From a checkpoint of a small mixture-of-experts model trained on Wikipedia: a shared expert of 256 neurons.
Below are experts of layer 5 (counted from 0) of a mixture-of-experts language model. Rows are named router (the router's row for the expert), up (a neuron's input weights, with its number) and show model dimensions 160-239. Each number is 128 + 32 x the weight over its row's rms, rounded and kept within 0 to 255. Numbers have three digits each.
Before each expert's rows: "comes after" lists some tokens at least twice as common just before its tokens as in all text. This comes from a sample of Wikipedia text that the model never trained on. Tokens count by the router's weight.

# expert 12
comes after: "(", "–", "in ", ", ", "1", "In "
router:114147132119148138104131109151070148127222171131093107143083142160145134038155104111109123114141135124173142175154104130132143152086132143152165146116101161163137128107134152059141190111110146183166098118168100159136157096170115130177092126
up5:110162111126164077153107180147137176158127139154123119160122087100114121140129132122153151126114070075196116104146172138158185118114110074177093112159086142157137076146119130097168100116179094123215169150132084145080071113155161154080168091
up6:129115101081129178162136151163110095149129161092159082145103112163134149064071146129094047131099172123144115186142131121153207145150192152071134177138198120180174148119042087163130107101137132082097076130138149143160062096133109136107171131
up7:133101092184195148179116139112130120108136156137087174066168136117133177138125057142098066153095185098086172136076091172135137137091174091111109139197180157147155087126106131122139132148156153126052134130159136082132147118153116133134068241

# expert 7
comes after: "| ", "(", ", ", "- ", "; ", "– "
router:126096124172156173140112172105129153158126140139133117104149135108108188185097059127106169161071199113140045113109171075158122129163093139169130141166134130125175190123098106121101129108187149166072085149152141137095222112139108138167074154
up8:193125105088126205122160126159090087182082142111114156182136127135099071087125126117101162097112139130118128077126166097140104100151115147102110146191120138165152095130124185129143123177181086160098144134109127078079124135214111146122115128
up9:114068104172168093118092117084172207158113166111138113080161109093165151148116108144129122118143068112168147099117097104132149145110122161055155139224103095105159139110088179089195099188101148149138144134123073109118175167137144152133105166
up10:146127089115118110107133119173144156166095119094097143117076129113153114122153124097129154145144061114172104156109134120193174093126171107101061146135101091129141153156112159158134056140128122152129140154147166089163128106134125139125105125

# expert 26
comes after: "| ", ", ", ": ", "- ", "; ", "("
router:124151108138050109126124133084096113103140102108123105137149101119136168125144127133207170122130148036171114188117124097117101139103156118143151180179101127155124079089115123107111093123108112135116110118151184108107100125082100154108125094
up4:147098080140141159158174076157123133113122163147176115163149146173184198122154072153086115098142165135140124138107123128086166178108084055170142104106114093125133106073092141136149122135091097123158133155176169086181149138145103135111152110
up5:130113074151157171116123133087102106148104136142143148124141124111090155169202146069124113118126096061095149138107215107096149145109158148198109167147116092130124137166127095135133135145104108143071079130186143136062124190142183093117146127
up6:097135109076115097065092095152129062098105161165187119132142143131108142117116164071140079151124154126162078124119151190089116141180134134138097156077119108135079088103098125156157134112135082178125085188048131155150108146136123114085176126

# expert 23
comes after: "0 ", " ", ") ", "1 ", "2 ", "3 "
router:132131142194187113113142131088164142141108121110094108140116180133132119145159172130114144123109128186137062155088085141116145125110207126087117122176119141141132105089104098117109139114102133163132150158170055100166167142128109124071082064
up7:133084090129118096138156064116131149215163118126127109111087140072182148153149115106166080174176152114146130176150163118120083157102104108092122149155109122106147135118126118125157093156136078171185090123101151088130150152111123110170131119
up8:114173093124118130077120161093131142096112129109135122075128115178133129105102202166145080053118192141106131153090109164171140136092103113150116173080108078112129071060114147155102108165092109153125122122098135069140126088186103136121183113
up9:157126111170091146140086210118150089101123164164128187063136139144074140173142112094100139108064162183076081122160133152092122142135085139005098174135085151135168124136147163163109123151084135148128129139091085102161099116120093103147093104

# expert 27
comes after: "'", "he ", "the ", "his ", "to ", "He "
router:119139126098122145149118137121128120185038055180141161102139119143153094095143138132161127118132134158066087132095083093148116124144158168150089134125088161082129127084122163169106133143087126149186115119112159168177124124120105109189080134
up7:085197153096162158146148118120169089153152118130134128109147140185185088164179105187131134118154159164139110116097182122100086101095137205126137149140134125112180174033125145080117121130044084177101123116050077113132130096103177126161088152
up8:124140179174132148128155126180158162136088051111142145152149155149127186121098151064157115145120112144084090139113157111197113135133074129140051092166089079149154158097148052135109146095102076111119114048102150165112150154100098121144109059
up9:149097054156144189124146125095134131143143131104205085168165180149125061096154119156155169088116153118140084160147059144177122107050111084118116111089120103083153125118175167163121126078120108117156087103091144104100117174145159135198092168

# expert 25
comes after: "|", ")", "1", "2", "s", "0"
router:116074111119125103118126181109147139108163169089095174169086073111083146164123129161106144160171085091158161105143201122115128112146163109079133142145160147148095015162080162119118221128115120130142136093156122105110128129170032133139098129
up8:159116111187151109135140086128143131078149176106140125197068126149149128126133164170122168157078110118209123096151123149156143095103086093113141107169078094173126114109159135145144223151154079131083169155092136140138153157190165153122096139
up9:128104088144109128119105125116079098138169134160136125010130137124183132111145179130079118113160161176168134193123163155128128095159069118142155074106076165097130107089144115125157085129104054129149136117165127112155135168101125158188121117
up10:123127085130137137164097145126121163094150122183101126155133127131157181087115165088135086147103142109157132075116138109127122158112078124112141142084077098112180155182132154060144091160131128100079179138143126123090105123132119023089128196

# expert 6
comes after: "- ", ": ", ". ", "a ", "-", "us "
router:143126090126116140107157119092155106138123141103175116125105165104096108107083138180155119066115160150122162113105152111105112167091060109133112079130080107126124128141132127061164137120113175108103112102129119140122109089099163172147079163
up3:174174150103142150116153137100122124126168110139087143130092097097177085153125129129107164168127054105144190120163114164099168137162180101156131141135157152183121110125155146133077146106140116145074111109151071095136156115099143101142140143
up4:121097182096110119138174122155095080152086137135142150094116122133149154143153091086117118062075043102131156133135161136179127142124114168129145160103145111189142071163139133122118096110168092092137073102152110133027113089132123197137119144
up5:156082155145123114123161140178092210143147074141123222110155087165127176113064090145160133118106125086078111162109127137111115085119128133090123128089114097127082148095156147158072130182199169158132101123151108120106169136202104087118076124

# expert 28
comes after: "the ", "and ", "of ", "a ", "The ", "s "
router:255111055153129104172160137127085073103095111091164125112156166100099112109186122100111153091157116089158079147078139115139150142145122116138135172115130132148212146128136140197121123118150077134132190091112078098119087119190128127125163088
up6:179126104138093156211132124155156140089093124153082164112155114099137121130153130122152089134115108072152125149146172106157074125086146096138136112077167114164086136120134092142093153119181112119159186152164211165138137097144109173146082078
up7:171161117144123091160112100104119121132111195098142205098163143167152154132164070174044075124114107093142094118098127127118105125212120135151112090137126137122134075140095166154118152114103141063183154106110094122152063150104172091143141114
up8:156140092082113150093134066151126124134089132112099116186059139085073092141119086142138099095115098127063182117101140094160153167167115082149185137130140149118095173160105123146122132125141145111118136053111107094086140121144164168143124118

# expert 3
comes after: "\n", "\n\n", "\n  ", "==", "3", "==="
router:110085121076123098103129154105163103138123143112105154139114100139134161154152145128150070093131121118107186168147166102092162133108107104133119157066134040141135105131149129149085109099110173092126062102163098151039094123093153140191153138
up5:148145126194122117098091115099164105100133113164124140103154126129141107166078186171112132138117106165065200112162100175048106117175098112126132171166197193095082167131082095065119166086101111138125108131171123055105145160129160094098089092
up6:199108131124098123079163094084060105146135126105072128115172090181153106130139074141113131125130136140197115098127172129081131167097125057104089146171070092183124140118108170058172110129133106137061119072108083178147153118031100147183142121
up7:176089131152118101170125096139113102105061159118109139122086093107116109138143085110181139185149128179109157103110080143111052162150113100153078128076148156113120151140123107119129129134116112089143099058154144170126147132185176088157072112

# expert 9
comes after: "the ", "was ", "a ", "The ", "is ", "his "
router:101151120137133089141159101103133166112126082122119142147143100101154126054152128119118137168103125119095114143167119190115120152178093139105090118139150151146101103071155169163129112128159165145172135128148138128099078119131128151150149105
up3:104154031155090128132125128128129165102128120106107088111112007138067151190184134101098082150114085178117121113109081132127142132079101122144199183141133113136149154177124125157147125157085112150128103142188122170187128144132093092145175107
up4:107097143129116151093127091132198177072091123072128137189137194119116147100183170134145166120171096147107130149128168143105153129139189162163127085135112155173105124201074164154159120167053194172092119100153085132117136095081186093161112143
up5:143105155128217129128152113127095076134157119102150166193143119181120165109112147128104159140096104078128038100171138133171161131159132085165188107100111118087142128146153187097111138130119097075181148134145105121159126174128152164111077108

# expert 30
comes after: "of ", "in ", ". ", "on ", "to ", "for "
router:132174133184152088107125173077132124159136144119103146144042058135154069146148110174120140146148175130116118142087197181123141151087134136119123105165110126138100077122125090139170134134146116117155136150097060151126133088156145105156115131
up7:106136106167169124184137156080154080137107098160134129128164161131147081116094129104127137053098146112104197135174122109154120091134153078085125130127158145160126178102183158114118108108157121182127137088176109150146046119088161085155153098
up8:159091178087105127091119119134114132101093116078159128095124070122084042095144206117085128172097090182102145123141180149142110152106110146130131151143112144171127120128116146201145125104101162118054100128148141110205050072126118145147098161
up9:173129119129164128093180093173107145136137101170068137150153143130141125085177089145174122042152142129191161109172112065155136149041107167148116136076110115136130219119129129111133146129122143134113114090108094080128141150081120118148097110

# expert 29
comes after: "the ", ".", "a ", "of ", ",", "with "
router:112118102118130098102092146123137130120061162125157114081070084110113106195070143172132138171122109144102150156110125092150196123140099182131045074136127070135137126111137090096069114149107145151130146133138137183118090133063117150078178106
up8:133137055166127159130074189131111124082152135158145166123141116116214115155170093089060138128116167068132121112047127135087122126072105060130083098146135096130140115160135147131141125098104088190118123125159153103122077136141098132173236134
up9:124163192144112087141126075083102124082124109152108137147123127141165154125175133155137137208147123121117180136101135122124138157165179117085133102129106086128123069150108125123137137161115148114123101131161099141113129107096137117074155103
up10:177184173120068192080173162099112125147150103147132137166062128108199141059164138102095117203208160116113163196082168124105114145095080120107130104176142164138104118103128189217116194060139155098155116160148106127104127153064116145138099117

# expert 19
comes after: "is ", "as ", "was ", "'", "in ", "of "
router:104159129059137124089148132152198150114166056109128150138161150103176109085101107140130140160150129129176116127084118092114142115104127180173153111127083092154103206116145112162152173139108130128133090118176086150134137142138144072154124134
up6:143117115125123139161118117120103096187140122084176121114114220100113104114140142103116183146152146112178135064149171142122078126102184144134115124126140129188089174206110097042109135131134187102161150101117127068124110113114130134123101125
up7:078109106074143140112077130125117110083136103158171172125082151143116146129139047114190178105129099162148110117120101163147164175104137123041081087144099087103126141132136141131190126100108138150097104136133182096115079088122085116090140145
up8:122145150114148108127126133172126132180093146182114174097206134189207119081123111160114088144141161079136110127099197124168113162199101107114091137123133139105104106124134133102128150186121168108148186158158151138114187174055096127141090123

# expert 17
comes after: "| ", "; ", "201", "200", "(", "202"
router:140129200207162083123144107151112141067129122130193122124127157179110175179115095135070105104141118126106160160133107080100075152093090124114158114158133113100114157185097157133178142125058165087130147124155093125138097179132128160134159183
up8:174095214102106166131129113158125130162120131138128142123124081123142142170133140123118137125128130129102094119100107116129107128129150169180151107075081157181098118117089153113140167098103083123073192137127072136116160125146180110116117163
up9:111103143151111092121100139157154110140094187107157128109143122152119171185150128196134058142123136129185084101148109061071126152117130143074128060105142146054169149155151113132130114134070193104123094154203119103120095155108142192187081119
up10:170094087151169170125122106079109134136094158137115185124123137137101212119165085145145056148127093140088132111168142138133168157113104150143162181145113105112141131187140121107159051131134100112124145127106155145127114127112148150106082110

# expert 14
comes after: "| ", "- ", "201", "the ", "200", "-"
router:109155109113081099122140155125101068185125120143071126086128079120097071179135098163166129064123111131099063116138109079078197100184152145114120067134140136098106134105094192147121066113103153122156100151160096161152134117137170141129138167
up6:123173112164107093116131124075142169143097112094112120100164129081108097129105101174150144097190118109111139117168155103064091114094107106122089153151107168101154175141145161163156149155106142158066131146048081181113099133108161125061131164
up7:163173118102122111109181100084154163124137093136110177129111177128169096149122144185123118143132109139125121109106116192121117161169084102115159144172094102151136095031166147154164151137084083154109160129233180092168112113117090142139143050
up8:139094089105130068044072113130152094174098118135178151098127144092088095116166156083150178128124115096093119102073129074105160077117066171106061124081132101097171125117127150120119100132080178136088145180136136174113113158101142124099122067

# expert 13
comes after: "| ", "|", ")", " ", ".", ";"
router:110111160090126135172154084158082117157136134151092122093121157120172061120146135160156136134181127154147095143150136134112093155139062097089146157066106129143101212137123168097099155137149121130112114116133148090100170123140136193121090116
up8:137166145138110120136121156079098160139163178100129172171203122156177089128097135101127135164101122111151112132066189113168137129161141115101133103087101135167169217145167125152128118098044131108123093110106202078098089226133104092154175110
up9:157037158159118151121195123079139139167153137077139115124148172142129087161224117122157114067123120191120100113068204098092096130113105171153054129093124181108186108129154132124123093158155116145127107113125152103145094156178149078163068095
up10:110108166085125149112144140069152140113149137165092130109106130094125106116122136121134120140134148128117068106173131114123110074126119142146103134110105097171145107135121111103158091119090110179088130094102183125058135153108140100061135115

# expert 22
comes after: ".", "==", "===", "=", "- ", ")."
router:141133153098150135180099120162083124133154098172125137130191138155104197105179106108086124144054148147137169166188138184146133119153101188144152168111158113089089150111112101158127115092070134107100163130169189131118065086057140116158188153
up7:109121131127185112137173122151101062145185135150213131102122093092177130096147070106090172122065099157144123120117079145055132116160114087160142152143072114150133150155169123114180122103134093120114120094137118093122118141132156142155074114
up8:159099163065140147158144134134121164134078132150078100138165104151189138091128094110129149112127109143134132150150084130173148125152125138063157111124143111072150110093089113155084099117089125130084166097148165089098157081141168074121096089
up9:155120089137100160103073107154106171101177080110138135168143148144194201130189167133140137077113166127148111119185170180140141130109191131131097146134105121134135138089072134088136131174110133119107189173119142127124159100129100116126142176

# expert 5
comes after: "\n", "\n\n", " ", ". ", ") ", "- "
router:123137167069135116136119116121125154079135133160110097175117111170146125131181114174072100172110105142171097122125122109075134170155076148153162102073136138150115153151120191162159052087158149182097155116123081122177123109152168142170141128
up6:170133132131156159142135129125174095120056188137119116137167115104121111181126147133147159154168172058144159102122087066135168094148149149080122182135104166111107105166075165079117122107111113103172100116151102083116120150189138089204109119
up7:165126172131131112086156091133146182157111201106207160171143157118165085119188122134157106164163135112139145162125038124150123144144120137070109093132195152150163128109110109110131193156122110128146149134163093122193129110143124111144135117
up8:152183107123085159119106171111130079133166146084082121168101159151148155200082119101057128099089154137096088088142112125100115114166134155138131137050140114127130173133110153163114133101135106159145147094150115147123061051159154118167151111